config = dict(
    num_hidden_layers=10,
    hidden_size=320,
    n_experts=64,
    experts_per_token=4,
    d_expert=160,
    d_shared_expert=0,
    hidden_act='gelu',
    moe_layers=[0, 1, 2, 3, 4, 5, 6, 7, 8, 9],
    router_score='softmax',
    normalize_top_k=True,
    routed_scale=1.0,
    balance_loss=0.0039,
    balance_bias=False,
    router_z_loss=0.001,
    router_bias=True,
    n_groups=8,
    groups_per_token=3,
    init_std_router=0.00776,
    lr_router=0.000684,
    num_attention_heads=5,
    num_key_value_heads=1,
    head_dim=64,
    vocab_size=17087,
    norm='layernorm',
    norm_place='pre',
    norm_eps=1e-06,
    positions='rope',
    rope_theta=10000.0,
    rope_fraction=1.0,
    qk_norm=True,
    attn_scale=0.177,
    tie_word_embeddings=True,
    parallel_block=False,
    init='trunc',
    init_std_qkv=0.0153,
    init_std_o=0.00343,
    init_std_up=0.0153,
    init_std_down=0.00171,
    optimizer='soap_variant',
    learning_rate=0.00572,
    lr_mult_o=0.891,
    beta1=0.95,
    beta2=0.99,
    lr_head=0.00766,
    warmup_steps=122,
    schedule='wsd',
    decay_fraction=0.705,
    decay_shape='linear',
    final_lr_fraction=0.0,
    batch_tokens=131072,
    max_seq_len=512,
    doc_mask=True,
    train_tokens=625400000,
    max_steps=4772,
    dataset='wikipedia_en',
)
Below are experts of layer 7 (counted from 0) of a mixture-of-experts language model. Rows are named router (the router's row for the expert) and show model dimensions 240-319. Each number is 500 + 50 x the weight over its row's rms, rounded and kept within 0 to 999. Numbers have three digits each.
After each expert's rows: a language model's description of what the expert responds to. This comes from a sample of Wikipedia text that the model never trained on.

# expert 19
router:507444569529508525437491551439572498473406564485470583448435579554480407399559512447530492417454455501460522495532623428465463487541377480514505453498558511542443493511482512565462591561442576495427529510388474483467567518476465502610456439
What it handles: Past-tense verbs of creation or action after he or his, such as published, founded, wrote, and role nouns before names, such as creator, veteran.

# expert 35
router:457368599558550529533450603529569460450470533512536522464415538502475426431561522483562524480455461417479511462507612451395404428580481456503520491521597489553485501554513533555454541484467481599522554531430515440534542536482454449582453493
What it handles: Month names after dates and place nouns like County, River, Creek, Avenue, Township, National Park, and suffixes such as -idae, -ville.

# expert 24
router:490500494524545538489492568476627453412429466473532475568406527526477542472598538506577534505470483411439550503522532458452466433555466492505484480560548537538436455577485494535391578514471510548413475483524541495472510530423514518553435459
What it handles: Spaces, en dashes, hyphens and slashes between or before numbers in tables and ranges, e.g. 150-400, 2–3, N/a, coordinates.

# expert 12
router:461462521496568553501558501469551556442393497493575547374408568584509515525529541497527522449461411537410566407524567536464409551534480519504476493536546548599495487593497479533419471484429470558450529439500542458545534544424464511554421482
What it handles: Pronouns such as his, her, their, its, them, especially his in biographies, plus digits inside years and scores like 2015, 25–20.

# expert 53
router:462434504557518519462505534474514447458437551533515574472465510524449439489479560427522518459463514460415511482486495510437443401590511433476502430496609499519459483595536489492417524526469485630484455463477506456417543476407479511514463420
What it handles: Closing quotes, parentheses, pipes, and final words of event or institution names: Championships, Tour, Airport, Museum, Top 100, Official Results.

# expert 31
router:470465445551504578460455538453557535468413588459488598487422547523511509471501471471539452478468443422419483427517506522454488566500419460508521514448517490526438491572524467501474591474431515625459530532488547501557544554444515499505454492
What it handles: Pieces inside references, ISBNs, chess notation and byte-level emoji or script fragments, such as D(okumentation), ISBN, the spaces before numbers.

# expert 33
router:434485575474479542507518612438539477486457533425498536524394544536410540449514543510555480432475402525467580493585590470523465518531450410419584438477565481506433451535534513542457591536459519541377517447442462480487536565562517497523467499
What it handles: Sentence-final periods and closing == of section headings, plus participles after is/was like located, known, based, due, thought.

# expert 16
router:478488561536516542497471552522515471447530491494456520475460579528483540502501503509557421491457520426460541496525575391457470469537447490467502516503550477531496507605488432581417494474459516628419539508460528448423531583489469523577435470
What it handles: Pieces inside surnames, place names and Latin species names, often starting a second element, such as Bridge-h-ampton, Mc, van, de.

# expert 17
router:487432564505577540473436569510578424476491561545434598550457490539498517478543439474509514495475525446452551469518531446448412438556483438531507430560562503556455494551503481486445538493447517615476495468442498513468500533447483524544512488
What it handles: Opening parentheses, quotes, spaces and commas right after a person's name or heading in biographies, as in (born, (1912–, "Fighting.

# expert 4
router:475481513479508564424430487378555544441504533432470542549474503625509548472431540542555435457472467442555568459510525490438503500512483472464513449537517492558426518571553423584480519464475564557429520501517517490489546621443473486520473469
What it handles: First tokens of proper names and titles, often in tables or review citations, such as The (A.V. Club), Game(Spot), Los, Golden.

# expert 37
router:491366531577531589480495529453561482480527502556444560506413545593484441520378548461465477457441476487511537448571520442463466535527461458494490504530518549540477500596504459498431489481455492671450554518486508420538528450458523524542448497
What it handles: Vowel-heavy syllables within Asian, Indic or other foreign names and words, such as P(ang)arap, V(ip)arita, Gunn(ar), Telenov(ela).

# expert 42
router:426439537539524568515504548398562395463487519506550522477432543568500476518498511488567443517472473484394572497472534513466471449524510459502494463562480514509465485610472497547391496491507528616508495468411485471508491489488532479551414401
What it handles: Main verbs after a subject, such as took, died, began, served, had, plus table cell pipes in results and schedule tables.

# expert 46
router:421499547514543529433514518425518519459431566419554515425429485546552507447533570515499466439483441467466546414539596514476486439585423482534555456458506453495445538542529493552474530525461551517392486465427535498521534540482508446516462470
What it handles: The word the and directional or region words after the or at the, such as north end, west, east, United States.

# expert 28
router:429515512500559575445518496420553498427449537460528517445388536560519503488499557413522475465428429494443529413552539465483508512486472442530512480484520519540442494583508472582432553502477420564475514459465517469437528444431443489519436478
What it handles: Table cell pipes, year digits after a space, and some verbs or prepositions after to/as, such as |, 1(908), turned, aged.

# expert 26
router:436468542520604553452450535459466493499482508429486572506486555511445481455474518470505513504531439503425585428559546467460448540556464441464528493518494514521441540563526458553499470502491513575441541472528550467552534574457533486591432433
What it handles: Second parts of proper names and terms, such as War in World War, Force, League, Division, Season, and word-final pieces like -ism.

# expert 62
router:529468578517558571534506524425573476424419505511519489448485599503453432472539625454515462451382481438435506497544584485352528449549454485570506469509614480524368484530500503507438510455394521540441513485491475470523595551428509616542494450
What it handles: Head nouns after a, the, his or adjectives, often before "of", such as number, population, total, family, average score.

# expert 48
router:492443517566546563498500541429534497407488562481493554520432496489473474494527473516535454464441452407424586526557648477398396507528426474502504460414576535509418528541539421540443602535452554507444471508440579473506589527434453492581439467
What it handles: Adjectives and modifiers before nouns, often in proper names, e.g. Second World War, National, American, Translational, physical, plus this/This.

# expert 57
router:444542541568545577468450508463502517459413539522468501463404510498492485425525500442551479477475418415463556520406596509436511569558446512493562501498577479562445500540484424541451538492474450576430562542508582506525536523467422473456461488
What it handles: Inner consonant pieces of ordinary words, like the r in penetrating or ludicrous and ac in Pharmacist, plus nouns such as children.

# expert 49
router:438467554534540522486501562461532493462442511460482570445432552520495526491492507417528480446484456456474535466541582485455440440615449408524564501459563470509404517572499412583435552493472536532459505518449540461479589577447527414546426460
What it handles: Quantity words and descriptive adjectives before plural nouns, such as several, many, various, two, other, white, wooden.

# expert 5
router:459458522488542532487494537444529466462488457493498497386425612492561504534549492544534499470437497417438526428501599510402454498557465451448547439559551432560530525580524426569474523488481471584417595499539546430462519487442491439531416496
What it handles: Digits inside codes, formulas, dates and table numbers (2001-10, C_{28}), plus adverbs like still, may, not, originally, never, and LaTeX commands.

# expert 13
router:398428539521561479521526530464569496455518533492577559446488619533465520424474622471514485435554457467489548471569519458486381443521455488433524477467571477527448500610583502529491527494489422598421627447414515564457487569459455482515467511
What it handles: Field labels, section headings and table separators in infoboxes and taxonomy boxes, such as See, Personal, Genus, Coordinates, and taxon name pieces.

# expert 36
router:533461521567543513434404578498548445463461558541486539517473496542416529463510507446558491472487457403475549481556493454465521467528506463539519436589554470593443498479541465536417585591464541606459445478467572470483515522463528525507417484
What it handles: Opening quotes and parentheses, line breaks, compound hyphens like cross-platform, and prefixes or first fragments such as un, inter, trans, con.

# expert 11
router:484440493450505558469518552407594421453437484450556566478422572490511469496547497526524483427453449464411520502528536515423489447545363446501490493474577476551395470560489469524505554573442460562478553498400485496505505510492493424547509405
What it handles: Final digits of ISBN numbers in bibliographies, plus role and title nouns after a or an: member, director, politician, Nominated.

# expert 44
router:453457498514544526516523540425583493406522516459529542483447597513498462516516502487554508423412446431479482510483586506406486467524458448512462519451523487543420522589515516545437497545433491560472571486525502468524555521389548486635483451
What it handles: Measurement units after numbers (km, m, ft, kg, pounds) and general nouns ending a phrase, such as coach, personnel, engineering, services.

# expert 6
router:428446571469538516450530628487572492442503471392466555502470501530471505497519532449525483435447546420440533462514574484416437528526376419468504480613521524548464488574555494601440454463435524537557517576469521439534589540395529520574450481
What it handles: Time nouns, mostly years, days, weeks, minutes, and month names, often after a number or article, as in a year earlier, three days later.

# expert 59
router:500443590592525469496434581494577490475512522506485556481446575519526534502503501447509479475442391489517527418535531479460432447497419451424492435476571551520481489560511440517459526484468442594424543556491503463442555444447434470527438436
What it handles: Single letters or numerals naming sheets, companies or discs (Sheet A, Disc one), coordinate digits, and verbs like named, appointed, became.

# expert 30
router:429415603527563501529399544498531488469499547412516552470457587531523397488510518478525517477461477407432493504540590413360388470588471492495537490482627485549482567559550456528424537474457510577490559532474530496516497512448480479633494483
What it handles: Final words or suffixes of proper names of institutions, teams and places, e.g. Stanford University, Lincoln City, Huntington Township, -ville, -ford.

# expert 27
router:444475588476607583451483511457517540433430477476503566491438546591454436488454544431495563437505417523478548433472569580515418495542452436499552539509475581534460527538619469596535514565472466586444536529514584472447469476473538541500440465
What it handles: Short letter pieces inside rare names and words, such as El‑in‑or, sh‑o‑al, Clav‑is, bl‑og, and the n in couldn't.

# expert 10
router:434475515511563539468421562492576449451507508483514530442459499528482460457545501403510495492430562528460486455581585468481510508649444498475485530458592448543447582546460519484432467538481503698437457551490548436544533518480433393546451500
What it handles: Mid-word pieces of non-English names and transliterations, plus diacritics, IPA and non-Latin bytes, such as Utnapish-t-im, Indyk-p-ol, ā, ə.

# expert 39
router:428462519560560541572526569465501505468541471516440569595430567445528485537468527482507483487451453455512526474543527476472528457489523496510491469551500531529478554613582469522403488496493527618428534501476539430444509576442536515595448456
What it handles: Fragments inside Slavic and other foreign personal names, such as ov, av, and, ić in Zavala or Aleksandrovich, plus year digits.

# expert 51
router:390410584511602543512410527467534513407454540470522564502450634539533467531495448491539552488504463490411543507547518425408410521567406522505475513495596508568433500544548405561502502539473481614459527483500561488531489529465488494583438462
What it handles: Ending pieces of personal, Arabic and ethnic names in prose, such as Khal‑id, Abd al‑Mal‑ik, Arch‑ana, Smith, ‑ović, ‑elli.

# expert 9
router:482419594567566583458483540520558511460467537483524515526418469517554453448473525499511502491473471509469597476489519471470368530557479411502541445515522524564491498527554468531440506486420575647482530603428513428496535570469504465563435471
What it handles: Column pipes and colons that separate fields in tables and lists, plus first names and place prefixes like John, Mount, San.

# expert 50
router:449473538583569574462474504403557512392431569457484513472408497509517455504518550458528523470497442505384547443526550453487471467534459472426536514485569526546444572583534446553403481545388505532413556563518534438562579511408454438508435421
What it handles: Articles and determiners like the, this, these, many, all, plus pipes and hyphens opening table rows and list items.

# expert 8
router:515468538544537563448474513422580518425484463521483582531483498497526536530498490488583541455483493439418537427514542494453503482583449435521533542523563474506466499574494431541465505580476517617442579462518537457538547532405543479560440477
What it handles: Capital letters inside acronyms, gene and compound codes, and asteroid designations, such as NFIA, LH, BX_{53}, KHJ.

# expert 23
router:446531524510510542461498638513449415449471485464510580481455571527486481510466548549589474474465475465436526468541565488460420436548413447544556483582499474528413508592537429543489486467464520638547495429543600517548517576487486560530412416
What it handles: Middle and ending pieces of foreign names and words (Eri-ks-en, Vol-ks-bühne, Dar-uss-alam), plus commas and pipes in lists and tables.

# expert 34
router:511405570577543567532383507515548459424485513522477566366374557489491484509449579462562475486457410474497509466489519499399436487520457463498521473528581496571435575573534523523447528502483444597437538532468568440552501526427512426541501417
What it handles: Place names and the prepositions in, of and for, often in citations, such as London, New York, California, Paris, in 1973.